Experts of a small language model.
Size: 11 layers, width 320, vocabulary 16384, 54.8M parameters.
Experts: 32 experts in each of 11 layers, 3 picks a token.
Training: a variant of Adam for the experts, 353M tokens, 5387 steps.
Below are experts of layer 2 (counted from 0) of a mixture-of-experts language model. Rows are named router (the router's row for the expert), up (a neuron's input weights, with its number) and show model dimensions 80-159. Each number is 128 + 24 x the weight over its row's rms, rounded and kept within 0 to 255. Numbers have three digits each.
After each expert's rows: "gets" lists some tokens that make up at least twice as much of what it gets as of all text. This comes from a sample of Wikipedia text that the model never trained on. Tokens count by the router's weight.

# expert 21
router:125093113162104131101125148112114164097123087145102091149144108078088105125106095109079068164140133120142127092131077132102103130127106104091115137118104111158127139090107129116132129089172172119109172140156114132185106144129130148150129170
up0:087133140146154125109123112171053095120113136128123154146081144124124147174093094124096134125082136131140119143164117127125189131111107085104099129135107124116096120140122125148170125105150127115169143069133128113165106114063107136131106130
up1:142150131127125127087136122172093138105141185105118101128075101115127163152164100139116187166125158135153114122216101150147110146156070120110173118111117159095107127161127111113121127118113107125126127178140133121126101095158121113127124140
up2:122099120169158138112114136153141088131157144092153149137107144139096162109123069141108117125153138112132108130134121144078130103140172140132147136150114113138114171116117117154122090084112103142131149130144170118141113167068109140148081096
up3:104121190122135135133096170150156102122098132089130133151146179081103150111140132128139098144160134136082126138111148102096167148147107128123136127111151121109117142112123133139137114110101076103140131106163150136097146104104131173110091091
up4:082136146178115100128136127163155141062152120119130148102149142132130076135127118112124083128116099128164140145119106134130136126109136117077127183149089161131135134120091100119072138131084071116143133092185146153091119148122135116093173129
up5:116105074147119110124129144074106150128125136145126124161106117159121118101158120139133148160145156128089154101142134145128115164153147057109143127174104110124135105150049114119102128127120118111108132148159093102107125157107120124106091163
up6:146127098114127138129150106133112108106147101139115141161082137108125169157124115075088102111131114049146105152130109141162117172108151148124141148155100112167086067137116136117111101190140123136138129151127108152121133149174124113113137107
up7:147127136081059142121103127124096145142158124106106196158103143099075144145140137110089098162088143138142104105166131123162108158122161132122101151158152126171101130101145102158138118104160153147141115160160129126149128173120207100132149159
up8:142130154103098082151148136132135143148119120156117107125102121145103124135179115096136124152143140132166121117105103132095095138129131122150112154154124097104160120128099159127121093138089143131144163144142139109150127174160154111107140125
up9:115121086111127141103139130169063126073135121144150156151136136107054116158131138126049149116085103105147144122155109137160195144151113117097129137123121164114144120137128157144152143112148164159138150097147096110139111081106126138120126127
up10:166126122142110106097148145138150153090097106101127095107125137168095152107101123126095139140089110125149144131100133166107144101158141119138144134112103093124110108122071131086122080116107133122101120137110162142115136111134144108117125116
up11:132142132115105137135109094136137104175133100105112154170137121143103093149133118093120136119075124122170074111157126143155128171164137115125113113150102120146116144160116046142090113130135157144097096110161096138127166145117117117130141188
up12:101140141168129136102103123156113140142092136122114124165092164119105119142112152142104125097110127106107114158119119154115113161139127110118139159144112124104078114171134140127144121116129130137175157149129099116134127112129136113159132154
up13:087110121162106128142140153139072143126132100128097152134122171123136117141130117155133111110104144094132105127154136152124139181118124140118107178150140108106137100127073110109117117117142086062139143125100079132138136109092175179115138155
up14:101118142144119121114138157086144163145084105130107134131146132110094111127122165142088102146138171113159095127114072109145118153122140114099139142115144129143152113128104110134072112153134144146143148104189094126142131170110143121092216151
up15:159087145142109115118141100096114140124138155123151169110126136147126173166159134090081156098141128095110138176148132153107118130127091186154126141083146124174157135113136146098060163100105140144074133113125131098095180121147123118120158144
up16:117153142106155138124132133175165138144145135111148156127145119078168114134081161126083117084178154076119142120091127142093119141113076142117109119115164119115153100103111202136112125139102139132150148128128160112087148145098166128107067105
up17:171119170112124094137112155101135106112079173148171132154110130090129072074147153084112139146134107088134142155102154140129116118115069126129174119144162096111132144123095124134102121106149125056076120142131169124129157150136123168117158097
up18:156142143152088136114107104167164156122143121130115127131134103089144183107111121144091078156094098121128123105123147136161078080110111110113123153149124108134117138139116092133158148160132130129149157163110125081093107160121121096108131128
gets: " to", " T", " on", " L", "L", "'"

# expert 7
router:084123107163119152144112144107065146102128099155154089166157116081097083131089121126111117134107163165131091100118108123100114108135107083098113143092109135136100135085120145132121151126152117117102148134145108170169167123121112134162131159
up0:083127151162105136136136133117111119154129084125183180107135126143104136111161102127134136132120165076143116118106131124133137154122120062112153182129086147089101162154107134155146097136155175153087122120119088136151153196130140134141116107
up1:130112101136108158149134131146133153147092159104130147135117147146123106056150125163111100156096137124131144097142142154089150112142130147133114149116138099117105173117104141158111176112144097101132143106122134173132141146113166150139135168
up2:130093145139139160146129130092156099132114115125125110122135122144099115155095079128132131097075104157123081113148123137124121113143123104099122102129091180161124088122138116146127116161129113096139133104153123091169144166124098144119129152
up3:131132147146095100145114106128080108120126137147125128135153170139136089115115105155120116116149139165107138183150128160105160131178124112149166129100137117145129161135126156091114146108126144135128114168118094112112152149168139136120158147
up4:122132116166138162133123104143126132087122127168109083129140125094144099122117112168128122129113138180086090115139121144139147108107162128123124139101146117152110101124139084120171157155161142147124147127101141120073094105188133137107138115
up5:111136149172138116138113099088125154110159143134107108135138102134138127160102156115084106123100123109095179152116074149159175174171113118122134166127122133101128096159114172159175137130128141124116132107131111120118095154101104079155121133
up6:087110135112156124155114113149142122123144162099192112148093121122132116147147158128127165162150200113115119105117182182145112153138150166088175098084091133132122073127150151111143119098120118136128142119108081149116138131126093134157133154
up7:167095144149124115105132086132117175090120182113172142155115108120115143132147113149151147144096092151139134120123121140116137159131135182111098139149110119090151107114160096113155152135150124114110155149147090151094113112107134140142113112
up8:119101139138153116157112129132102132136113174148168110117080147117132118094152150134161134136110158142137121129108112144132154172150119087078162165113082100126136093123130100152133104159165109130134102142097136105170138170126167121116149080
up9:109118117088139122118117121137192116144119132099140156151126140135155151093109150117090080129133138130150140145128150081142125199130151168079142139132136078140146120109141157118156159143126090130100124108108163117100125144112120076157194117
up10:093144126131142098113125118144116095157126146114153138134129111128093119131134097174137166141128123090119141177127142124101187139093120177135115100115106120120120140094075137124143116101129151079095146089128117172109146158125168130162173149
up11:105116134137105124145143140153120092158164133143123133125140129080087130151133146119071102126113123109088125136093136124141177139116164132156114152160129144143117114084142129133077156114115131110097149115095146122142135067139089162151106126
up12:117148111127114152162146091123099124115139093148111126133121126145118097170130104132111148075085120174080124149122165089128122092112149137118155138129123125081118117128111130136128145101139122129133135085112164131165169116125086183110106112
up13:176125103146152125188116175159125137136095160125125084120164132193130125116118164163120100121151184129143144108131150095139138108155136080117125117114151104135117111134092155096105117167148116152085124185140128141095120159139149134150113154
up14:114152099144109130153157107106135133105137129165126167124114121107177103105112121135119130154097124086150131089120117172098122091130109127139153123134124130121145133110115128137114129107119114142121117167153135107140136139114144161136125120
up15:165157131139137136093177103161166146127104101140121106145138136130135154116095122146140116129131111161093134117139146152092120138105142184153116171164096153132129155104146135135129184130129143132138117138139123101144136130125119128148149119
up16:153107133156140113128119120129109147141115174131166155132142098130077099120114110137132145124098094116100156112134139126171169137088133141131129144077113097099125101096102137112140123134155135093102111135154100094154175135113147145127132106
up17:114107155153104122183075101111122147194128142132136106160167127173151140111181136174142094091141114177125114146152108123054122096140161092103138116126104135117163117155139102108110137134152141136157112120165138162110138137150080146133144123
up18:094118130083118132153123119149127037151133097101161132128138114124087167117103120125103141123087167134085085142128115108134152114172144134117128113114127153124132123120148165149121161170130137130121114098142125108141144124129089175134125128
gets: " of", " as", ":", " with", " to", " from"

# expert 12
router:123123123145117153157125187106089142084112084118164111121144139104090106109129122079099127153103118168150104092139113090103133118093114112151098119094118148163158156110106148137135135106154179099071132124125091131152117123143157104170147173
up0:088115139096107103128140118156095132127113105102174132147110115126092143115114122089117127126105103170141119075132148099130111131097111110144111130120113119161151154134140168122146173139130104087087157125143133100112105136128129148150117154
up1:176127142135112089115112079100114106139129156136156135136151132120151132152112128145124089160130107133158114125133110129142160133122128108122186129111111107154117160122100122151126084136176104096115144145102125107065161115127172088106148080
up2:100138115108114141130125129148143153131131138152173138083133140099129107149110140176145137128106121141126170128125147116150113126113142119104120116135122178145121144117129149167194174155125149135098144170140090099146078138156164138108143093
up3:125136110147104158113123126128105160126108146103115165157123109085124120085150126144096091164136087127145110133150135088137110147160103133128138139124143104128135146117094147175157082121142119144107137128120085120141182101113148095139149099
up4:101110127172126155103115100117138143093119137161111114163120133120115097126117101123109119160144138127111128116133090128128089087121111111124085141145116112091121157137132164106145099117153135136118140143081105135169167139159116136166148162
up5:088094118112126128145130167126084108125162064135110139138077142132078111104155140102127154169135144117133141115113128126070141142150146139136081146126122097135143137150155117131159142122148136131119156158125137147103115109113146127144080168
up6:104135127162104124120130132139122178125121154159136149133144139141144104125099104094107102158127123148133108127106126128101136117110068101144127139130058165146102149129078136130155112119106113101089114178090133152125111170131107118149169203
up7:096139135104123126138131167090147130128142102119142135129110192136093141091153121121135165103114140167159131120115111100109120122119128101168142092093108140156146112122120102122111155170103156159097137147124124110106146123094121145140167168
up8:107123116107127137155138119092105123137137102143099144111101117102077107134131131115159141125106125151116131104137148143110135101119111103116161124129156113127153126092154144176114124110132134165117147113135153149163141106111134147139077137
up9:128133132158123103113121126142203119150130133126135106064118174121141140140147141119151126103123103124135130147142116075081128105093113124103166142164121147161145145126172168124058099096138087130117128133131119199165126166149106144135139104
up10:098132131135119122145135106116138126139115097152147132086145180154183145128133127133128127119113154119166149139108118122124123133113143145143114088083137108142104152141133150096149108160136163132110125109122150104105130169161059101166222113
up11:157141139098124144129135121128140150098105159099179146114080162180103106133106119098109128133115100137136129127125108093094155115106143168100078108105163105119149125113100138133131148145149098108093144119148113137161124145129140148122129158
up12:147083164172104137106150115128111111114079114106171099133134139063133119102122132071148117129130108145138131106107154107106096122125151109107134121150123118118140154135085170139081128151125152112128153100160124096136155129142150114092150114
up13:162151141082117083126134156130141132083115128083156151158083165084161075129148120133093142117115123143150142118114109162117168123136113095104109086122126146092110128148111125150147152115109127164115145122147148144111165135143159118121117134
up14:161129112120181132089108073137092110121136189109119137113120148117149150129098105123136118122137168109146104145161079111127111103149093132098170118138097131145112120105131121150060139128153119122134143134102136157140132147140087104114129129
up15:118126134111122157132131138066088110146177083140121145093153153162116120174153137166149180118145139141148117087133122136113136115117119144124141119151128109092122118103189097124118110180152162149113174163122164127098155141124120125118094117
up16:124122132117142170146142100127114139144112115138108115142119131153120113119132133106171155111134102156137121107134153097113138131139133151162187102117071143114137124130141111104168175112173098124140123125121116125153132191149088102159106154
up17:130128142140159151136097142124106122138138140143154127149137110133151115150083130139065092117093149135138119147153116151119115080110110080139125124132088123095098143109099150099141117125103088160118145129098100156171123157137125148120175116
up18:122124153083102071139085170126107123117118128127156135128106168123141105109111114131158156139132154116110142143130131131127107138081118167147111116092178129142135147119120124114123152129153111102118144137130124120106123145131138118146158197
gets: " of", " in", " (", " on", " for", "–"

# expert 6
router:101095116153143127144087140113130156108107107154133118138136109098106127155085097091131129136146106160143104093168109129123107089122127135103120148095096124139121137070121134165113146132158111136098150156122122125136140144142111140146121112
up0:123110143109125124118120166079116140128126145126142168156101148106144152181122127150150139115149078147127151166141173163106148144113161131126124133134155133062134082132139107134149157161144133107107126113116152100101097143089136151107127133
up1:136119130148160141142106113146126138120162143119125169134136123128100154153088138123156111122167137124134116096151114179120119134153154117156141164165067109127109095122144114176159140107133143189091129120148141099126181113146130115142116092
up2:164146132143184075113111124140131171101149149108184132107106104158159141142129104152152115130137157120166163114122103113163135111139096161128130131135169112115124087136153126119140170103141100120145127140104132150116136120168102156136148094
up3:146143146114128072171124133122171162118127122090119155127148129109119138109136110136159136159172135142115131125133139177113077137138132147138110120134103134118097112121086144114141178175096142106128139111155119125141108140121111102109171085
up4:118133152115127095107114126093118151132147098141109162115098133149119124156104106118108138131125119136137111097112131092138172096165099127133126153118168114137159144094156131121143099129187115142143117107103104122154168159129087153142072103
up5:158135121107123172140090134168129143135148131144129146152127151120110118140082101164096135104155134137114097119146154144139141056147135117122134197148117156129105133091127133162140146108152123164172075148141097134134167120161163139162113160
up6:123100145178177175140165089150119112121131114127118146155108111127107108141155172105140101120139136160115112122109080129105217159150123137167158116141117134153119155107111142125179084093098133159130168115120127120119129131140140105117173121
up7:169141143135165196148140126155125128145184102131111144123113154146124162113123174115149116127130150187113118108122114160138081103180097104152127136123177115085159089119145128114100143150130112127125157122127160147100120116139139154124119133
up8:094098141129128119159105109148120111136134110139098128128132124134139139139077081131155118101184089192129094105108152112102113108145126099131130156159106133105125138114086103152125106094153128146093158153164150165132163142121141129156114110
up9:136105125103130146178112156130154153126122086111111111138134098123120149117164156092136133108106120116182112112159112148142101086117135124139126128163127123137142103101125134117121134128150150133136168128153124102104148140156168112109118131
up10:113084159149142144134132094130172101115155116079137128158105144154147163131154122138168150157149131145130091111135149202114135093129150133152139099157095115135068112136113121138125123105116102103152174143135145133112193117096141132124120135
up11:082099131116120158164143095117098143139148113129103144123138135109100108130133119122133135120144142131170123100125147123104148097133123112152158149134112128149100120104092164134167123105166174100159115127168128104110087162100143108144089122
up12:102124125130124136130152119118099125155124107140064124105109129105101125112132113087101117130128112145149114116149149083117134130159123112131185158150144141132130106091098142119137125120133133149136084111148137148151136140138138157161124132
up13:135072118160156140147145135172128146144160106121140127156141095158087122129128119125137162105123101166107089091144112170126095122136088151121153137116154136142136131188098092140108109138155116159161087131162098099112186117135110177129119127
up14:131119114066136173155116119110145122144150119152080101116127147127089066121163111127142134160127109135162131102133153107124108085135089115135159167149185119139120146109128140191148104113153156144112090089129165172132134188097118120106121107
up15:135148159088149149168117105130176095113138115093129115107141125134173144110089165154128128143137135131162154154162146166134126118147156142145134113137115110131091114134116108105105158131127088129122090131181136116083120129109144111149141154
up16:160134155147094140163098123113150098124133109139134132127138127130126126145165161092128126132157102140139107119138131115125146086112105152125131176138137126154128132116095184158128094148156133123152130113127129145101161151171107121112119096
up17:134106147129126132075131142138143123131146123129156151141128120128117149141154139118141125152107136122183134093148125161177113088146103144132122134134142124156143087063181100136078180145118156157142141119031142093135101143116160135133088123
up18:140143125128149130134125113122134111132149099121155161122110102145139162160110120086078118124113130105085111158156142173127132103176148117139134141169148120089120138150152113118128177144142121138172144122169101114134123138145119127161078169
gets: "|", " is", " was", " are", " were", " would"

# expert 8
router:083094114174109142140091138112140142110124111159116072159138130103117128136105103109095095162127164124138137101131082135100133099109118114140115164098096156151097149084107157133131143120132124131132156152107123128133110142102102091165149176
up0:149127157137096129166136110170137153173135105103108154152128157153122126096127132142150146124132100130109163164113112131115146112130120143106103104146157128127126133131174126145122132099111126178179126114112138116070139137124110106113198173
up1:107161178105137103169133140113122129113132138143138140100127140149124165137111119090100120170131132154120106119130114117090132107084118133091084126088117142119154129115149133113083121182142126142126113108139114149138165157123119134078108119
up2:170130136127131182133138144158156091158099107137147128151143109107102134122163092151152114117100143107128168129172079096083151085133164138115100148106134120162106082114152129101097104138111127174108120128138128138113148117128113134125140139
up3:133125121157129161151162114109121156142130101119128097159151135129120160092151097134138120117136179133087110132154131127109114139137133145165157106078092137130144092140183156098144122190056143129127131126112126110106106155129108140152122108
up4:106119140140141093111156118147153094154143164124103100108169157093124121132098151102096096156119131129140118156102106134085107143192100111150154117153138095125095091099108144118145158126102099111131135127101143162126131147086096130130123182
up5:128152107166139116146108121100152121154111121107135140134133119117138159134149099112115111129104127110130135139112149139104138102161090164133095110126088105153106110058132130115099151099129139152137118127123118054119105126110126104115122143
up6:138121143155114158148118105147169151151110146103163135127129107116128134132154145170116109149094111111127153115145091137142088131107122144166105144086143098145118092132126171128113153150091120113134140145167133111124121127116100065131166126
up7:086125149124123104102109146134115105140138150123118131127164138154176163143122095120131111171136149101153093123057110128120147132124119132134121110121111134143099108084083081084136138129144133123112096153139148089123103171093104134112121144
up8:126108112150107145127106102122114107116131086126181170123113120136120111159138116118137159113110129118139142145102107081173165097119152111126122130131133130123102125135114150178134115140128111163141129088135095136129173094117110144125106094
up9:123125123124151098109102135125118148115081125098109084128147134094148146128147136124112142152144123101127122138178073159113128154117113137162117129109135117136113085135128133099106128145127118119150164148113114104108083130120160169158157151
up10:126111141111148142121129170111142136127155134118117128145171164129124117140153161150130078161153176115124136107156102149137155142081110118139135156127093130140123131121150098109122156187100121151106139137131134169116107158095113133084182140
up11:145137117097102128054110130169133126135135116127125164107102097124111200128158130101074120128158087085122101132161090131137177065114122131085093132110117097154109117091180182140130146133098116166120151100153150088139167146115097121125126107
up12:142141129100146105086091157137142168145118152083149123140138147117154137107166097151098124111162151114146136075111082143064132129156091141143120106112154109128105074129105098088119163151146154101155121134134083111089114166141148167142159169
up13:123128096161129120098157098146096109162154174156088164137156134132128163138093103125138093126105068124152143106139133146158118126131138155131138118112098130174105167154107117126183152120146121043138087132115103119100126124147104100130154094
up14:095115108139121135125126130113141124117113123109119060126208149091109137095114153147114098098135109149104183113129123116169125147125132162101100138111093107095121140124120122123147125125095120154136142095112126164095083156070115144133151156
up15:101130148140093149092135145143154119092119125111160100128129147129092169133064122131131121156113077127107127095128131132106144100097140100142123100101137143126110111140093142141136142146138112142123119171116108103076129114142090093115121114
up16:068138152191144104110114140139143103110133134106134170146148135166132139142110124118156112127162137149146119127124085085085189112124117140115097152075126103139092112123150114094120140117171078153125138136114154112103160124101131091128118132
up17:099131076125187116125121075106155104125101134095123143161151115130132175139110125143106138107132120131166105106151124108106139111110123122106124156129111128102120135123080116106145122168107125118121148135107079131114116147143153137159096124
up18:087134104116125141159116131148070108154107116179131172141104159112141123145104115091099132121124156109149113155112126111166144083177126113142097156092155140137130063127110117135105125131163112165097096137116122135149157130101165170129133135
gets: ":", ")", "\n\n", " which", " that", " who"

# expert 30
router:103125158151144136168121126096115132121124137160166085148139110117114122119112101077135137156113141129161111098165112139106126115104149084118102106106110169160137162122106132107150156120161163114134144136163105165141134174170142089136136153
up0:130100154085112095149119108086133151142165162098137116144117184144156105134089108141179132135142117162200130102114151124109124102159130100123135127174123132098074139132112091131177149117120100109082131109149136152159145134169106136135129104
up1:126147155144118125186134107135129115105115133181127125141121065135067139157127096097074146100100146122109099145157121113138145096121106099110144126124100168153138183147115152138155143161137107115146116117120122150117181141101109134073123155
up2:117091081137128123125085154121095125112111129113134120133138146123122159136094094103124082142114110132134105137150130125087165118108089129131132152140127132135150108092085110125124170156153129109093132147116122124124166121069134121130150153
up3:135116169138105162130125099106080147139167166158131153159137150131064118154116100143150107143163111129136129099066131098126129121157123082107143159108136142113121183193100168147156159184155121108133120092081120131139157162137146132109127095
up4:117106137161137098180127095131134117137128164141150131161131097143087157127131090088124147137090164144109174150128106148096129131113141109115126115102119152155145125136122142102128145185127179123133122128119090138125177147128150128113153109
up5:127147150144111162097130173129091124125100165105162110173142147093138147119111182140143113117159136098159140138095100155116123124154133122113132126114091075138092125129133118113143139096142122130121142149123145150102115127123134119108171147
up6:087113171175133102114081133102128158150132176132127103139147124112138141113147092094122120152130154117128187125117154158123171131110099165132157150145139136165115089144137124118154159107143133110138145091107110143124110113116108088094106119
up7:159112103120111115131141138134127134131136062124121127118146134131136078128144132118121121128119105115171090127132099119130123104145126118128082101136143095114111194096117133121106130099150136158099115136165122135108156114155150187160116145
up8:165116097156141120125182118114113111158121123142117095129133126115147133107113140124111125129130105149128157128146091118153163142170115121164082112121152111112099128092101138088102138105148030152108152183141179137112120160195124140142148144
up9:141156145136139137141139123149136130113114131174105187145113076144075137148146108097116136103115152113129112118162107130135132105127131108100105142107117140110131121151131154130107146181156115143103143093112086127136210144121133138104080145
up10:141162103154109178136122141108105123128160028157114142145189127149129056104107105122121136097107144150107034136130109122128130114164117123103135146138160109078137172140130138122113092156132080158132144142120113104140173115120136168142092131
up11:155151155110102121137147109138125126119129134127148147098126102135106146146081105116124170120088170162084109149121160115097127088113121099092158110092144151097141150128138143114101134140138156178136149121124110134127164163104155133108103136
up12:094153121110164100123137119126132140125105138119123116148162073121132160121114112078084125127089136113101143085129128153091099095111159130113109100096087137148111093130151175152114165140127147136138146143135110158178141165136113066093140127
up13:189118122081112127141090121112077175128102142105115096135162130117148139086142127133128120106170132133117100151131115118101101142143155098155038124096140097133126150122120114126103147089159092164160125116130123126146109110109126142140108167
up14:136091154135139110137123129126122175133120141109141108115156156143115097093148116121178137112130111139155153135143095071122153111136126104106097117115156129104134167133129092157121119114158162102134134160120123094116132145110143119128150115
up15:120131143125177102189110110110141139094125174120094107173139142138130163106127141117141114129125188120079159142121146132095147138088186123126136119134105140146158096120109155128107138098119159141160144143124144127164098146096107070110129103
up16:161160105110129143124143113150110119131128095154112164108125135156134116161099091130115138107118104116074109174096109123160141092155124109137110133129158134118117131166139146125101091117173110150139132118155101128132156097101106193140088156
up17:120168169119157120114110109139126078132126114129102141105157129126107097126108159123141146108142095141118115136105132105150136116125112148157128143126107143105096143170117102111131062073110132149144151142116118111137128067124135140149096089
up18:089152178137087110118118137144127100090120131133112138091143180129099121169103132119120161142151127157128129138166120094142160104164116145114152144155082115161129133119182104164107126113101081126121137142121105145130167100165136161129117126
gets: ".\n\n", "\n\n", "\n", ".\n", "==\n", "=="

# expert 31
router:097080105163090163138098164116096146100114115117132118141138118114110105115108095130096126156105146131136119118158122097137112128081150109110132128128106150141113176099104167126150127113167136112113150141097103154183121145132134107125128166
up0:104110093160146121133112111155160151117155136128151122090149143154085088113156054160139110125104117084107117169118118137137085127136113135121111091128122149132099137161107145140130125124116173134114121135133145147099146147154115125115142108
up1:118094120172142155158100142103131156112119117145121107133138140111080155120096137085104073147122132124137089098136095107131120094122133086108092119106100154149114133129115117130133172162129137141102174140121125147160135152120134041133113151
up2:129127137124173106127106178123084125128132124104105116144140111132144113068132105127100112133146109081134122147162117158081147114112101116146063090140135155125062144109147113112175141139142124102116102182162099148165118125105135118137089129
up3:139132099139133136130161131108071141113111124143119130111118128131137171119139134153091127163128133071126099144148111150123141115122123143119133170096150082124130145081136157092072160124103151126088132162139120119124140152103146120135178139
up4:143098130070146149124110116156176170135110125119180130144138082081158123106113141132132124137149144124148106082109111132160155149114158132146096123125106143165125121143122109129173135181112159149130119108147149066134091132068134113131148083
up5:122085152145139131141142147129124129112139135131121096138162120123127102078134106093085106134116124126145088136179082120134090110092128121130156111096079155141150173104106126127143166127135126099117144124106140129151111155140128118130143164
up6:130106132143153141105095148143134107143107152117172126140172081117156096166094126146114118126117109142104114157141122140153140149083152135090126082106104220137153149108121157119151129110104114127083131150121177109141128161112123102124140133
up7:126103137106091125110126145133128125127139130126123138135159152151149110150142131154169124154150113110130152111153143156121109112087105105122137103139131132117131179085116111143131165068097084074115148122107154109098097140174133136132155127
up8:124125129092153159123158117116145125088132115173129116163136150118116131125094095130129155160128122136128118095147128146094092073141096131122135153094127131118120138144112135104117102157168181121145142146127115172100147112110133091114132134
up9:133107159116124109115100142139154140133107116126126129170135106127163081153060149138098153100125125122101096170133132176142161147102129126121145112146095120119119162150111113141142129087152108129137163077096120149107120180138114090150138131
up10:124115107125141161108117100107141108139160111135113142130135122132088153143167110119088167145113130078100141119149152117149134102148164109120141084139135136138112130154150128134167141159131109098162102124120140121127146125117142079058086110
up11:100168167101144145136122153112096167139107122156050132165114144076119128134125090105125119137132142101139105125149127143120127152115139097102151130167096113119111132101138091167078170070154131140067156154120102169093144124138134146132154106
up12:111108108102133136128133129115122131134164152145165124160111142117159177107133097093101130106104123123141118135139116126139081103129116108121145119141120097141106163123148100117111169109141122148126161143119109084108100139074108124076119141
up13:119116093158098163130151146134120143106122109114131139127129116160121098148091116147075105082107161170114113130142137197156120135176174078100129127138113128093090140098097135133122116085151109118155108113129149174152146100131112141132108124
up14:105109136102134125101136119102120143160112142092148138137127119080145084104112128170114137152096115111155172151151120073124110129040119160135119146133100142119122171140128134156135137150130110073123130139144105159121046110165120110155149120
up15:167152107101148124160144114110127110111143141114129107130135097096185169118175130108129156143139127138129157176164151131119136079136120165122105144146098166099136127173162123122146156178116126116100129112104113131127088139113124134082129118
up16:079111156134077161126110143111118134153139121101083113122159174100111096093116124115142124141133120112131139141164129129142136120112169143122123114138118135125126121094110137178110153066154114104144132110127151150168127168099130091140142133
up17:148133106128138174114119142141178129125168126153153133137134139123156195146146132123127089121156106128145098100074118131110103145134131171194137132133097119126113114118119158081093117199145161087076142146125189123114091167114118116147147119
up18:131116143109127137135062119133134145102098117124127149102145125089117132121122120121106127126140082120149125117150148073098122086085138122132132142153097118134076153115112130143124109075159158150122102126133122172163169184114100094141097139
gets: " the", " and", " a", " was", " The", "'s"

# expert 15
router:096095110157133130137124177092107177114141142162139101151165105087117096120093128107145107138123120137141157092112112130102105100111107117106121115097064138134140131115113129139144150133147141092111186169122121135127138169101149095136156170
up0:111095165145134093144140097121138110116111189181088121104147102163123135109099117121122113125139140134152120151117155171086097106124112173104154127147085121130146106133146123153122124117116120163132151129131132117129148145102128123101187119
up1:125103118142130097144149201101135103120065174158122085088190113118154125125127131101174098109107146155139147117128150120119101155158134153098139127135122133143112093122123153098127119144127109132124146149146135134111138184127115087115125102
up2:136146128080111108125122108137103126143153128128121202146109125150168144095127130149151163108131144107130105157144101134133138159094096135109135146122111169140146111156104097141155171172136154134128111129135107105128122125146102093140099160
up3:148130121109122148147136126100115140136142196095147120134150112171116149153102122096139069122096137109130126140128148181082110113132128113135146130166101140136146095111106122106080095160127117098116131145132147119117123131145112164125167107
up4:151133142113153132168114149168147086138088153129175150120142122115141130141116129182131081134128123103129103140126123100159131097124142143082113115118136146086118136099120112135173153116156144123111112116090072126131125149121142079156112126
up5:150120119117146107161129143111174118120114133129153151111114127088123103119139138152122093149154144138107147120108133102096113105089112120149132134092124117157110132142086150121120160139133137161151144108140131122118105130131161140144170162
up6:157134159118140148134116127140142131165139107140086136124117165126149088117141101095097185128148148111127159144092117097155155145127079104147135126135114101147132140126144123172111117112176162145142186116108043115132141147124182130164090123
up7:173119156128144102136129139143082105125101120127122174108134107114156105131129109144111125148140137168141130137112097128138104137131115133148108170169140100140122142130106080155197132113149151124092133139166144166173123114115130118152137142
up8:186138121127117122100161118156094109146118143175094109105168129063164122119104120160165115125181135120149158106109108134135106067101098135106115149138083131154139112140147164110165111150139185130143133142150135127144116167116147144106130137
up9:105099134139146174157061156127105158113110092165156099141149100086108153130111131097116096159109137135173103079167110122122124105107138107098130138100129141170111168111107133133144142109146147114114193147175092127151131139130128119165149136
up10:124107119121151151177121105157108147140128083151123103134144146100104139121109096128090132127102100122092100091151149111144113117127149141089115131121106094089106152131097145125159082149105119123103133105127114146126150134131138116150125081
up11:130136158106122162109110132132138105101101143104137122089151099157118113106087098134115129131146141134171101106135126112108137127128139149109129146125106113142143158069141075118084164144137128157106135159158163120117137126147194117121125127
up12:130114134121163143134095138118140141132099095209130065116174151125158142136113112081104099140111123112144130116119106105122119094121208130130121175112126130153107113116105131121137126123092125119106192146148171141138126157143120145150131130
up13:148095167099160145122131110120106117147139129137104122111115140178156151121150112091149103111180140148098148139101149157150131108145143122141126125107115174134098089158115090100132138150123154111132152138089169099107074169140150077107150141
up14:070120130094128132140143159102089090125132118135153123167151125118129117150103114093085136153116153159133105107162142134146124131149110098117169139109118143111161120131149150114116115121148137151117102110147087151148155090138140139160154125
up15:140095142137112133094142109181133135156148108127140158115149108136164134128129104144155139114176134134100147134117117188163119103101132159183124153132097152134139141161141098115104142137127130112094121165128133128103135143160109129113124136
up16:129120118158147165128133137094116117133137127141150110127137144133144084154121106166113109117139135118162125112137097093104118135137096112108146152177089131110122119099151129156153132106139134154163126124144066112122191127124121154125116088
up17:141121132170122156146101158120118119126115101126156062144133109118163110127125134103121134158133124175153118144143130127128092091098141164127139166079147149157120124118123153130127157100126131153110129139126148140136125136154118079160142130
up18:142093140146153161146084173117110104084134117168136109147154150134121127150122110072108116138132152131143094120142106131105103131130118099093107144124127173186096134109136114142152124115135140109094177133150107141131138146145123092150145156
gets: ",", " as", ":", "C", "D", "P"